Experts of a small language model: 4609 steps.
Below are experts of layer 7 (counted from 0) of a mixture-of-experts language model. Rows are named router (the router's row for the expert), gate (a neuron's input weights, with its number), up (a neuron's input weights, with its number), down (a neuron's output weights, with its number) and show model dimensions 192-223. Each number is 128 + 32 x the weight over its row's rms, rounded and kept within 0 to 255. Numbers have three digits each.
Before each expert's rows: "mostly gets" lists some tokens that are sent to it at least half of the time; "comes before" lists some tokens at least twice as common just after its tokens as in all text. This comes from a sample of Wikipedia text that the model never trained on. Tokens count by the router's weight.

# expert 5
mostly gets: "\".", " began", " Robert", " died", ").", "="
comes before: " ", " The", " In", " He", " \"", " A"
router:159107138096149142097144191178116084181102183151138109089178139087116113112121104131159116120129
gate0:168109065130134135154155217144089169059112129085144193106133142134058131135152119169101139121127
up0:153135127142120069096132131140149089058175107094086109164136154143088207108141151123104176082067
down0:101174116094108090119099191145137113130157155113122180139091161118133135127144135167113149068104
gate1:153103128154115107070144130119098136162130094123041103168118170122106151188125146167178118136135
up1:181141105117111117153153100123126092121137149056131139171142142069103152130192169126159174131105
down1:197155107142168114134135149132138133157137115135128067086106112109119153107176145148123090176158
gate2:062111113164099087127191090111122185181150131128068151164170117178066190160099059138117161207102
up2:098163124162171128142104151125175150129154132144130124129155139113181143167099193126112166143121
down2:147133121055109122113068180134181099136098155117178070163063148094095071177107116149120143136067
gate3:105136126086180129070132113126193074147120089118161146054150067150087117122170067131098099124094
up3:138113095144152172181081154099139105102091125138112123182101148134078129126167141140073149107121
down3:081111111125104079134094176133129128167127200186169129147160133111101146157095120104117155097106
gate4:084145204110140164097103130136155094118156056093129112172108088137114129148153089121187150160104
up4:115053150217104163159086096137148128113083120065122108111132136177108126109091117046122127140131
down4:137105067118130083158125166135073045134105178066136123117136178118077115097100115111099121142127
gate5:120127127066109136184158121125158096113104140094106082120144114157143129133086138111131116081126
up5:089135111102128144175112167095107179088128082081088191086124087139178184175199191160168116130127
down5:122062137138166115137150116151128147085060167161152135148051095140138158081149096129082077144078
gate6:063125124116071152076080113158162152114101062120181148119102105102132112104143134130108145062139
up6:112120144120069097161143151121154129146085130168076076107135147117122088082145147138101111141096
down6:087123168162084177154136164118171112104156123084122208125086090149153131128114132064090133140182
gate7:184169104064140123128141214106148114133136138106167114121173159094087127129180108106122113105139
up7:097121108176076108091130129136123143123115107091128114152167156078165113144084135166132073159074
down7:092106165160114136155080129092067071105103103180077163124085165122105172098136107101111114129198
gate8:121111155108110114155146181134125101129109164163113113114067147088086152172114099093110172134115
up8:131114034110130130134155102134068077129124110119143123145155133141168090102137130151164113138175
down8:096094162164137112079155206104145109115145113085124100113157109125104127077120161137144149119129
gate9:158154121122109101119127129166180073115136086169151161134120214167150100194197076130108162143159
up9:109167109137129152117111091121030158163092116168096169101070162137130076108132127152202146163099
down9:116143170103080103117089094153098142168083116163171124115157101120117138142121172132119071147097
gate10:117158129130171133139145162086153078079139144170154106180171171167116184126158148114114166129094
up10:127141115089065136113085107092109103041158092141119160102128177115164120120079068118129185100121
down10:122170106151139125129111130131084126157090106099138166094135123109146161089102126116063117159155
gate11:180167120085167094128098172088068175043101068090183165127112122105136157126151157149214127103112
up11:138131096050179173154165135229124126125107141098075095119156140126156119089118126151140151122111
down11:188165148144186145093166170117095064141157115132108113132166172161092161077174137144180155101163
gate12:182138125093112149117117065169140149079143084129157097060133105103151105115150146088090152139149
up12:135100165129122145111171128181198101130114142137088112128144081117112071153123168138107155106163
down12:107211106137145157132178150122039147092141094101152115169125187093104117142107177174151181123134
gate13:060133080148092186191160135110126135103157099114119110142089120106197066060142111154146104095106
up13:081125149099198167103133120144138066172175167102144155145115163109116142112075135115148079168102
down13:154165123105142075079152143155157146085143185086186193165182120106124070117091118136056133090146
gate14:142163113120118199118168124103166148122136133166076138118126172108146133142145132143112105116117
up14:134182159093081091074119146129166133122074148098108108161109182086076130150100091132118106091031
down14:073160161209097129188140126159130217116122138140072143020117154138116056160101166104146124128155
gate15:169101134115124081183089137135178128082128089102093164186136126101124146145168143150171128152091
up15:115166105119172180137067110137102137107126153082174116074122077176189121100141150065148095196126
down15:104146148133095125150155115118083109149166126139172124097117106104114103159111097167093179113137
gate16:115158146129072139119023079155179063140124174132095074172128164096103119117143137120162113113116
up16:102106117139145109101204174183080115161128183131121074121126121071163077099090168167119137089067
down16:146116125083116123186166154137168160115138098142117142138122164115170105117108101171125078159137
gate17:093128163122085115120087187131149168084130158096122116091146137113137132136148135096109150156096
up17:138067097139119114155170159082130094091126135121126115146076144183122119145105068096099114161158
down17:083110170094149110107159107140038139089118137086097087121071121170050108103173137166097150107102
gate18:192117144088097063161103148155092115152082147114141105139082098082164127131192066099172092126156
up18:083118120139086136127091156113135087082131100152173096187126151115177083173115130177150135143139
down18:104072124093114134158154128104094126145093153137152147138111143102105105121090103172014121171153
gate19:028161135187148105122203088143154106156155094149103107114174192148100128125163105128168121119136
up19:075129143136115084153084103129122165123110133177114130114139109176147129134150052131085120125122
down19:127105134123134142129066137130058159151147104153169118132166089105127082176164120166123143102130
gate20:098093114154155155087112134133190076139161113118191135109132124137117173186123103129109105110181
up20:145137111118111098045075093129119109136164093134162144119136045144134126133114128060126084143118
down20:151138162140191117110095147071108144077129096164177124124089114165090167192173127078095185121094
gate21:121133081115067070123147165083142126132112107115152102194107158093105058115122127084101153153142
up21:134153090162048063170095119122097114136145119165115102136082103073161151114127118116154166110082
down21:152119121139128140117108109199176087078152120076099155161124122127144119126118138163167130099080
gate22:142117071135127095089101117102116092146096105162085146165127200176178088156107091110146136209102
up22:101160143132126151130103086106116125127165172179106136146077118171114233142139161166093115076151
down22:116227082173134153124136134089167088087129130104107074063164110094118126116054161127147182152108
gate23:151107154119104092126147171128245073130093164100135125139154114136064108136140128127091119170147
up23:182116093140071103207156120119134149101124112178145133106136142101088081091160152096060180131094
down23:128102101083140150131103076127134167158074083158140139146110139075126127125133170154168145133132
gate24:126125114119112119188209090102138129072081077149125142111160089143116120027164131127154105111129
up24:130136199101184106147120145172166076168090127127136135184125161116085120137156133125141111094114
down24:124161149113161101109111116094133126123135176078142154148090118074160083163065135159061129150159
gate25:126190177084149149169165151111114136157157096134145106142137134120132157107148135163159116136111
up25:106132127175099141154116082127185159118123155153137140140121115114173103126150110126146123123093
down25:101096096119085137108117117123139192138112133121124071108162151152108194091175096087151123103138
gate26:103114135121107118147127181157117129147196116105064130108095082142131065135135110167100101116129
up26:157105095134119130220123132109127083100101131161123113175089088148129134094160087138100092149127
down26:117070151098154165113112189044120122127188145151167142167105106131132160142178141131132138054104
gate27:128087096087132139135093142182164123155116102083106080132130110127145077153144085127152121129049
up27:082099108120159133122126118176197122140099081096098118106150153119074093134095105119117150083127
down27:093096139131126154165123102152180149182169086134107149148144101063158105079145104169121144130112
gate28:114102101097197159126167139107162069150111137071104158086119080084066134159151082111111107135081
up28:136101135090166142147126116065194070124180111117085168159153107145099165121163086085113103120102
down28:113089076132155124088099144173160124073130149151140062163194069160177100132107193133152112198072
gate29:118132195077130098143141108107142121113145146123066221148066108077115170141049071091152174075161
up29:105167146139113165115139112086168137122146097095144123131172161133159162113126137095163060139117
down29:134132126224124114082181144103124185089149124128129151155205138158158120094125102122072125084138

# expert 4
mostly gets: " years", " when", " him", " time", " there", " made"
comes before: " the", " to", " in", " by", ":", " of"
router:161196051167083149132112097146117118055121111147140098177113108132139086105116159108037103091095
gate0:143140210139086133164210101140181112109063096134165163121125123097101199100122165109113160111099
up0:098141127141185131098165109128122123130075102178125141137165114127096077116106121171117112117125
down0:112123181039196139164106076117090137146165101157117166085161086130127116196106124141103155099140
gate1:168150109175113079147103113119107083064166059134099102191111076185065103044116077103102076194187
up1:129152086160100051132126153162162143098167130170107137145088118140157161114089105063103108124160
down1:138114131143092084158071096175180120067154096092094155176121122158117118080123117151137140151154
gate2:175141151159158122076122183130142142163199109120134185095129145081117118096091125176107116146107
up2:100151135127175055182208124110199153125140136138100186131143131135147129063145123124123159130135
down2:147119071139126164152211157172121100144126106109134133122083109132170130116151058131163099125137
gate3:129138094152149182110136123122163119159170146134118171138186157101087095166121127128157152133060
up3:160162128118083134075109159119083142099114124121097138168151185126124075152124092147116125119141
down3:076174109080188086078104158142103137114152052129132100129095120146101114165126136133059116107102
gate4:116118131140153162103079127133106112178111125165104114120136114115189141154106106139145143099091
up4:127096137115148175116111163139145149154095109160107067118134098118095127203143138133148059138106
down4:079101159126115145163100109131132120138142113131077139126157190161116134106228221158128155085209
gate5:142159080099137098140136169106096134096158122091125180180091155150226064084139120162127146151101
up5:140126073096130160164149148130090209160141103112102227095108138114123128141144126111138126080153
down5:133152122088104125141175126151162133145156122152129097084164143047081092218110180145147138134158
gate6:180169113129075199132098146194124122098106151114119136138102156146162135131103145113156136131154
up6:147132120174092094115139199106089191158118127142154133099126164063116142151096117082090175100178
down6:150083162095104156133175168126156091141138160062087186093134127101089146182158114153083116112166
gate7:096112153125087178062162097128149168156144135110190177122188099165057166109096142135111133109087
up7:042156109124088154110106077206081124163118135103129136114171085121157098145125138099101072115124
down7:141146123107116157136180038118140103115143165120119082149146150098144018135098140142169126087200
gate8:218096115100162131110112107136097153119122063162171072189219144175132151043058118163141175161123
up8:131134113068139103134048088157125090073117144138134077126126084188154144096059124134092132180103
down8:115161092138092138168087143172168155174149145075110147112098072154108128171140136156082077113063
gate9:159133164111120132163136159139158108144078169075155131091108154172069118077087133120144137157133
up9:155125099133120074144110130142116130199137121115147109165139121180148116085136133163100100109124
down9:184099128161094143113131144154165128123141163131105095084123107084133084058175124140141101116112
gate10:154095092178100113065081113122113138073112128138111129102098105169147129139103127109121079179106
up10:136163123114130112142147099127121130146117118133110136124104170122109119172125111110125120095095
down10:160120164084121098142117101070105092172133123106130080186142101130137096181093135136186131122116
gate11:062124148096186077140178150164183084157156156115106139142124114192100145144167157180170144146133
up11:135131142088127073099132137159086126083126095111145109159185122182120149084153137116123093139139
down11:133153083130125075166123062159098155115163069131107130156162116097088143088093085124149143133101
gate12:193076121106098155140122154128151123119145131123143173167124129147103103108130146175123163158172
up12:112107127124132133153111123146175081042114159108039118105132111139074094158112152148128123113194
down12:119118141070160112168134154084173132147125166167112144097152047085151106129117141128177107118127
gate13:170154101106164141074147167123146202127139150078129171155119141137160154126151095115122151166145
up13:119097160127177105123116154123183150126112135115069073129102183108059123108190129157090175124140
down13:112086100128120060153123147162100135134162178151190118137127103136081138152128107173136095171093
gate14:127068118159096182088119116075103095128120137125090078112115156141102194152122040133125111216073
up14:111109063051035142129152164170089071072109152128136128127069165188078133102116100107111069188137
down14:148114070147143169169146155135061191132120089179109140102134157204127100119118119030135135166173
gate15:130143122106121105094144123130120146213070121131134130122129101115159088169137106094117125152116
up15:130100152100138131123110104126112074113165123139137141100097159114144142136065088127144105139127
down15:139136113081180135140093169126164121158124148125114129159119164136167182083207137123108118153104
gate16:125076140125112111116114162129136170131076131107170132135148142168088202152166122124116094120108
up16:129104130167125157147123118096113174165189115131140118132100100170117111177106125071148104114152
down16:089126132120192119117070125129176103096110113150165072083093110184115196130030157079137145128134
gate17:107199136116078119097190126187104065108174103075114132086154138166128139081146138126116107169105
up17:181165165104087168157086134105151187089082100176089120119124115137114147146141132175148177121113
down17:160129112098142089132112176140137094153112119151090110142144146110167098169115126106146164188136
gate18:176116081105133112142083153147091170124076124160076158109102109164069142145130079127118115090110
up18:139095156120103091164131109112101149144177116157084129130147162083104101138187093158144152151193
down18:134102126165099097099157088154099122066099087170120104155104067125078143095066082163153057134144
gate19:071114131170147105096061083118175173162151098150125139132105138140108152129172090166150136113186
up19:147029159121144139169154086113141118143133146120108105134129155120104193088068142137158091137128
down19:176067162163102082147144124093097156145140152135148126121073118126176165074123124111153183132111
gate20:149070178099124138088136108127095194118118107094115138122153087118051123134130163191122176144113
up20:129105162095109100118088133133157093179073110160104108081156130187143115134134118179149126085175
down20:134165094103138086140083145154172137117195103152115114134086102121136146127144158067136154115137
gate21:204170122136078117159162110140131140100085120136125160128111118107100141140146153114189185105111
up21:120145114089143112133126144079085110177175150102105142089146164106104101157103147151126136162117
down21:149096184151106142127076142161131135096090110122106184060106104105029118134118176199160151113104
gate22:150177163142079117109089101122171119199113097131125125127167128159120134123056138118122188093050
up22:131124098170156185108084154147115134190052148101147069088160141156129161182125135126123126111130
down22:113082097147136089162109114105118075090131085106139121106090108115121137129120116104109167155174
gate23:119124185137178139158155069118127132137126128151116147136098112103129078139059123077167144123155
up23:088114146104123090128128152166176117134148104132133120146173081082125128129149070097141121103119
down23:120100181148121147138105177142116150188137125155097129161171124137141095121133127133119168148167
gate24:146136131130104111126182129103055093140138159137102086200160096109086111173071108103131124173145
up24:133172086148147054072167125123069105133135109114190144183086130123173041119131150137132136161170
down24:151134181097100073180101081131156152091112196089110107160099147153112086176162132141117125161125
gate25:173092118144131084120138130113147105121078164092118091160159116138144147165124096142156135102168
up25:117077150145156144121072163181139062082108157130131123114128098136148167101105126126135112114140
down25:138095133124115162145133145165196128093097126126152096158104136173079148111138189180163125142148
gate26:118088107159121137122147106136133101128093069086133118186111154170050135179117136101131134113124
up26:072159153111135074169136114174130152152109082141121051112108153117163124102167163093121120091091
down26:165089093065103113138069144146058166143091169140113157139141049144122084195127139120097141122110
gate27:138164111113059171111174193186109142110144157117124105129130145096115119117139101164122099084123
up27:184172099069069126150151147062120171135113121090134063089076170111139099127114059170117112141154
down27:150103113149129140142134089085140131112080150094127131173225168159168128112145140161092123093151
gate28:186125129145123158108124048110113092108155088157119194115141165075151094132151112165166163118157
up28:104116159145158037161103073077155150085113150173065080137086128110133123139137114056139118096130
down28:147136093105084154105098130182127092135115128135119168109133120170122081098166123082106107186115
gate29:129150127158123189112106129114143141171127153115138102101141190122097087185133077158096125117090
up29:161120110106191088109159071171117104184083131101113137177166091144101137072070143167143095118129
down29:137146092146146127108176119115083140125090160092096057123103138100171123129144102154130141166184

# expert 3
mostly gets: "ley", " York", " John", " City", "ie", "ana"
comes before: " |", ",", " (", "\n", ")", "'s"
router:145103133142185108106084131087136115151115166183159111135096207158116097083082143121112152113104
gate0:150113099134139082137114157176106128129099105056166179145148108113137122109115123108119148141097
up0:057130148120212141112167118038113142143138052158084109178080120178149111137078145102111080131159
down0:179161143162148172089154133125143135091141181183092119124161146152108125136172124069138187169164
gate1:159154089168062144077149162147127128093092124153166100148170119223157182119155075201131159116097
up1:163121149112146146149106228088100111095129114183140177172100208096101108083115102127117141084153
down1:087098120160085088152150156100176161122092110119156162102175128117190073134157110122147167126150
gate2:129145074106131132133060119116165118127073147143197116176112151151093158157115111121158157103092
up2:153116108140161104186124156157061083090106148117134163108109149126064199127160170125126104101109
down2:137110181102127106164104143129091144152136084135181093122113136132194111168109186112122085067171
gate3:067127166030176099160057091068081149089111111104120093146129120119100095095149123064122159132130
up3:145084099101150122128132179140097141101093183115133147072175143124103111143115172173130116163079
down3:096110112133128133113131151163111161119164119088118168132154135137097080087174153090184123129166
gate4:108120115135108089101157144170145067153185115124149171165131175133101177075152105099121234133134
up4:078149125109119101159143102160152129163117108122164135160126159134112162115168173102132124107090
down4:105136107182114149126196094125139149111117148134167131154155119096129110098177124143088141148151
gate5:119119141153134126119184146099103199127085084119127092150055146147068190114104128084130113170078
up5:131170119162138111083063184106125114144168145143165150141072120127110156102114137126101135153077
down5:101147168171135143119098107154171130164129093178119123118130124081079138151151131178162170130144
gate6:163160087172137098085139210142096095130143131124122118188142103097137068141100133159097152156102
up6:122087112120122100085103107121102166137117177105148137076144114170155141106079075144163108103158
down6:078115149126129164169133082101164138132131139082182131168086156108136081131108145122130128130146
gate7:129176132115094169109098154153161163078147094116114152118177161132174104119119069133106127168080
up7:154144117172113142161134173214143121126168153130071171174095119114118089099164109142129107155098
down7:120125169196118160091157142138146035101109143126128144110111080131067129160084170056146136128151
gate8:089143102132105071132182148150121136119111147062145106095133130153139053061137083131105121126116
up8:178134110081122164159178112150181117106120131164160125134156210182128109092127107067188128110102
down8:134087197126162149123151137151106086183121127160176145135095178157063184141140109134095084149179
gate9:105136095083115132086115052140094161139121063128144116150103096149156113153113094121127074154086
up9:126146077026119101121107132135064152092132113083159159171088110139121096070128150130129096112086
down9:104119133134174102161158141134115116103118183127065129105154190190154112095167085144181162066156
gate10:100155133192096184100130094187190155116121111163149136127161165144104085095117116157143185103102
up10:116102118124176137139147155150179108082128118137121153099106123148120080106166115099107123134134
down10:125085089113171191173168173151138111171136104164173112085114161067149106093110132203120173137093
gate11:134127077199105104107137156122061059146108149119105109164130075139130112132083139134113103108128
up11:080120103157132154093128103139141125180074129110127123142092127118114105082085072110134099109130
down11:096081117175171090169121139099143101113168181132137095118140129094126100165112067092113109167119
gate12:142144085168148093096092089110172098172109108091144105173151097118164130087157152149136154106106
up12:175132083082141097190156175108144161166183161107118149128099116109175099090110134153116157193107
down12:187122127126157124159199123144079114183113083107086150119096151157090130082155140092089109119147
gate13:092168087102128203127063091161128037132127051145174140141086171186131142133122115169155114168090
up13:149118084134121153161088154141120106117091074151170165110106128115064165071165204121122136151160
down13:081126070119166111147109186153157116103064092132040168131188082167100183127123125148124147110085
gate14:166099149068093124171140148159145109116135109072162108112121112124123109101140184088102097149181
up14:091110160105111162139181166187164090122173160166043166108094110141073139160136123078119143122112
down14:124129137085118158106135158077081117091113187167118120137129096146135114137134155087084083151096
gate15:127152131148159151100093108166124108082154084127106114138112152201099118106140159112069105185130
up15:162137122120124138142144104117131170137115139170095121123204099158109069127199112155080095175149
down15:100110095142098133135137130097133121141148171179137151115180125132172122182169174155135084129164
gate16:120176189131157127162112135124143071093175120158120076099126079115099103093146080125171136209195
up16:087142100147106130105148114117088146098139144109103086149167120130169165142080127128104168101110
down16:124117138164137173129137129093160152078129120067168111157174066118159208126065171119110069108110
gate17:171096109050098116119140107161105134094088134116102152132132154163157104142130106104084127146138
up17:156153108154119118144075187105123169164115097140158133116122126122171159109103159173166145130151
down17:099199158158157147155105130122145123149135134147161094173097102096053155107154124114119108158118
gate18:172108103135155133144128119087177182120092143150103071134118134161068066162189068126180123145128
up18:140160108101149142107146186124107126165138134147122153143107142062144154116095121120105108158124
down18:158214141121095111083160150146160105108133129116103196179153103154177082106140199104124130184087
gate19:146109113096063094130146131105100101074075107082139109116108095125136230168097098149121100162112
up19:128153095125091139092155139170153111105129147140141138100090100150102107113163119129084107163114
down19:140141140106123086107120088168152165134135105065140167124119099161146147134132088141146096109178
gate20:142134139116173094187117212103127107107107134160062109142153143129102105164181091133149148122164
up20:173163114079146177032130125144141171154119127174110095162111131120175227139072060118109131135172
down20:169163112142195126172101112134129125108111114081135133133124189127100045117134198109138173134131
gate21:159190080099084116090137120136087107138065144114142162100119170203108164136131093122132095140160
up21:104134144145153115100132107142150080121106140148093078127162088090117158108180139166159091145110
down21:093128129111156116191086121149158124061187123125152132137116126135144122080141142196147055159143
gate22:113149111086157118077110212145144062144092095111125156168144188176101133143127027164163130105153
up22:171119058054097119104122105106122127072124089101151175135161158092158146114099093116112082166119
down22:135144100106149170112145108147132106091105143206152084115089175209119120131117059179152143078124
gate23:184160113132152119094175153133201106160140126150138150137131090172109132129157081092149137132114
up23:134113147185102165101118124174173136139110128124157141164164131160055164151139201130178153135143
down23:157126195089123183111128063099169114143086111143133125175145111096134138154078148146123162174124
gate24:099161122086132140074127126139183107197118161114182112125145125189152150121147089130149119088120
up24:108142178104099146082096151104168151174099159117106085072079087164125131104094104152170110091102
down24:110142147141132150151119184165135156114168078125137097165172099123118140162168174132111198091161
gate25:119154163147108100118121080071117105137158099126148111172187168090162179091109141116141141102104
up25:133166093071129144147146150159086187099105119130136075182175137099124135163133142141110106154100
down25:149177135126104159147157120093119089069096109175134142133098176043125129159088168069057155122169
gate26:088197158102049087100126112128163132134129129111156096146133142128113049127172125126100079133129
up26:129102123146095122137154132152097138081134082148161088165108177098129113146086177048083156102084
down26:154133120103103141136129114129134058089066116081067194158173171132130115081134131107156154137145
gate27:190130097101160141116148140075120042151098150131148127110168152118118133072115122110142088177121
up27:119049184158106147154101128078087109171119156171127152077123141195091162107133122107134163123184
down27:165087143170090073143094138128116116139153127138102136125129076107089182093123141143070136101216
gate28:116160114188130131116170136123172130080138134153115080119113160171097099114149056138086104154158
up28:120132062135148082149162178119070067121167166137160114155161098118139145139175150201113084162137
down28:139146119111123130115081164135127109141145103125097129234135116099080181125179101164158121120088
gate29:172104204142116156124152140064181093139134184113130143135087123127091156112115146094125146082156
up29:132121093214136085093095174171136140157128144121119114086134143127092120115127149200098091108128
down29:130149047121166099106097109157156153164123162100086145121117176131132125128143092139131090129137

# expert 2
mostly gets: " his", " her", " its", " their", " a", " until"
comes before: " ", "==", "The", "===", " first", "In"
router:096141145109112173052102160122135141117117104149114160130047099157160154144147127093179116106134
gate0:120120120124088116113123125086124118164069052076141102127073097086097135118087130119161149139042
up0:163149132129152210094111100125094089138092139102150120148122205094126120094055121121164098133194
down0:123123122140134137112164125127110111150066082151154179187125122146046201079051168163159155094110
gate1:160143122105139159112092191123124160117097118146127062104094092128134092194159122109132176099112
up1:146090095140115109087150149162115079144119175114141166164134150131159168115095143119141092095103
down1:105118143112124132111159152136133153113137132071124111164170130144081141134125139158150152133140
gate2:098090068127157090092098158123096088189094130096149163169139121159120118086134159167110103158131
up2:125130112107173199155103085117159108137130160109112182126146139080104136093100147182145099168141
down2:112078117121104127151112177134067135159128168169136102105115103166058167163112130103108069114199
gate3:162163104110068129109169094066155144101097139156121125136174121095095091180130113100157133109111
up3:155129142136103084116155099105048148091154101167119191144071192105111126097147167074107107126120
down3:097088099162142145139136090113134112167144107120118135132149176144106143085090172176154060155181
gate4:079123117127041097029135129157175092101159104096096121143151088180141142154139139085098163154152
up4:170124149087148120162092120153124131102133162157140115115148139145145178164147157102160123072165
down4:129118094095117123144125143061178174154154165159125128110156124167170127143115085087180121113175
gate5:134152114094095073149186149149123138100103061101141170144075142064147079130111130156125085191177
up5:134110144196108153166147100161136129167105188159127081122151107183082163207144149208110128156088
down5:145123177124058132135112149113138138185119134148074106106092169156124114076109103137132130109093
gate6:127087105093129093100131113110140119117108124111130076129134139159132153132066118107140084164100
up6:120127155103152092131158150123176159150199088156168177196128118124105066123122104157158108121133
down6:080088101092061040161116124109176120165175107100141179132112144153192085153086126178131142140127
gate7:118158135117156119071072139164142072103104120125093072086127151171138138165127158163100073194135
up7:120105169005164205078157045129136146108072129096108092141152146112070112180158176164178164141153
down7:083115132120114162090103173105088098117114095119115116179104116130128097146073146136093131130128
gate8:070153116088100158137128103185096096127067115176194156131131158111124096142161075117172125137106
up8:081144052091139142152115124063105099112106074118152146111120136118118137123101178117134106142095
down8:087063106104139111118144190117132092086073102134155103183111092132090115130150038106072166124139
gate9:163170155084122192122135153124110137100155108173181140093128077148128099175143166118130132172138
up9:100104121141110098132139141211150124094110076168135084152105161111095087153123107121095093079146
down9:120123175089188116204085072150136109114124068095091179127080163109180094143183130143152102162105
gate10:113124098173148136117107184163113065111070136103181181175144150149162112094139121134135098150129
up10:090136120118150158170152092124119153122086169059121165128181141171122151115137195049133101136035
down10:134133123084141164142129079084135100102152153176060140063163165135109190142145132120173133177178
gate11:110120100088128083113135188118137093070172143089124129111094150125148199150106101121112095122139
up11:101122122060140144084121115154169118111107120092114160124104141121116131089074129096135109131116
down11:123090136138146120174063135111120129142087095112074150148103114144119115119164126157196155142146
gate12:119110135070151150126107147126110125150187106130115141134086126135102150118104080105074075170110
up12:152166112077115147144203131094139140098194128124158135129158131138140206119125149120144153124119
down12:173155077113072164105065166088146059174171152116143115131145122111121172158137146099163102077132
gate13:167153111137159170075100169120112121167104112133154123114092147161111108178156119122053093194208
up13:160173111092164152077139156115129175144113181082176124145104105140117159164153160129110110145157
down13:124164147108135162121078125135135188184114142119149127122160099117083124132164171148136088125156
gate14:069137184128113180100154114141146088126086099116082158097143195145171096094160115102139128165075
up14:122133093129126040164178108086106163176127140140122146166098192155128108169100124140120142079156
down14:180172104156125121083120134129142117089141161125157144095135129143160138123175189127165134117105
gate15:086136143147064125134084130121113097103149086124118148015164124166124139102145086089113196122156
up15:157139111166074128183075088093129133101122098108174141111137210164081114101085142162107139091155
down15:137169124043151130151132152166118117132082186147162125085082090133104112081152152121140166092158
gate16:136131114171085073149124156104110103134102106067116106133103178139110112119166068140151119076064
up16:170158140194165105103092176118094079111103098090131096108121137171143148142166097189169113125114
down16:178139153139162131154117197132129138157107199123159120129168165129080146096139062186161157123124
gate17:137125160163122163071111188135127138111091177085121084174080121125119147174069139083098137140092
up17:137151096129147172114211159160131137161135118119130116153145166116092110173094118117121159104083
down17:138152150093128114214161102111118140154112135069105140111203150069096099101132146117117124067118
gate18:107070105151072109135127162149113136096129083102153076122113151168074081089121103087193096151091
up18:123134135167126191147085082148106148113090117162151116137077066117119132071092183123145149146189
down18:181101127105121122110136141099130157127149088132135094113130093162107169106111100077110091103173
gate19:098089117085126145121093220117161114110137126082153156136104104130111139140086122121125142131123
up19:151112155226125114187159115111107149158131138152174143177205125126122100124147158135099143077136
down19:118125082109139131089137170125133085132133073089089081110132109161106072119155157124097094113080
gate20:112111152084102148156121171145087182093118100153070125130123139091148078147131049098156123059169
up20:170168130199166107070093154117112125167147120067166123203110147077157193111094197114071118154173
down20:115118209058125176152137077077143160084141206124154130124151090140145047118133137136171110117118
gate21:061095146110103138068195075109128183107122105080073121106092096132113136094102089084148127129138
up21:101150137113145128081165096148185140144116062120078148123078116110105140168148071158094114120162
down21:157096124139088102145172164105134138145107125150142156085129095144100120100152188078140152133069
gate22:140094129067163160127120148185122135098111161122124153120055096106142115152145126068159096119158
up22:093119144141150111116113108097103161160130121126112170156090140118145116125178161111120068130117
down22:143185069143142170111115081069133156101094147184140122098109109107132084159158156109108145106145
gate23:081157126122156124120134222077091114086159125087165156095117170133182107125164121147148130132157
up23:097213130091130157085113135042116119087087175137143100173161098139126131073147142107136063143049
down23:150108135132122143198116143186153127129144089083134151156188151158138143163148150151127148119199
gate24:136167154078204168072131149125126135137098130136092138122148124155168101089127123102134101165103
up24:118108095107169160109091136152097144150149082126144084103118140092160075123165170171132091220118
down24:144085128102102147147130146133109106106142176124144141162090132163109079148113148087143101118164
gate25:097210093119110152131083125139110138142122114128190077206151141109112135129124101082122151192204
up25:089108142113154125146152163111173129111157184095066164090167112156145122180146104091113103060119
down25:156095116106145154139163139147134109074101142122197183116198127105132149118142163111206128062170
gate26:127148090126096186125151179107079125116139129153151105085107175163169143096111086123103145143112
up26:105145119161222175155159162116143111127112174183132197125154113138061132063113142106141099163158
down26:116136125128141118132129101117130125166163147144169143110115157101074138136123134104116067059133
gate27:123128129132117190089104141183122127097099133186110100109109173155128112123138092164137128140084
up27:095102096157115091130139097052163123098122071134110124146121142097158113126149156092156155161082
down27:118113121135161147133095189129111151111156146155135134068135147144132082160136113127120109120155
gate28:182117080139124151081112141179071115151137101190147179183143120147141135127103124129119157090147
up28:104110150126154085102138182146147140180108133065119134133178111059162093138153147101114084115098
down28:102083124163142120135172124157145142139079106109148120158112118124121087094082123145181164161146
gate29:045120152161132158137154170149168129068099069128087140146091097172109115149139115095117159182157
up29:145141111107081144196113119124132145154194112171118085145158165103073106100151173121156168113073
down29:176126106155168109160096173145142168150105151174088117091143096114138108121114164127152192151068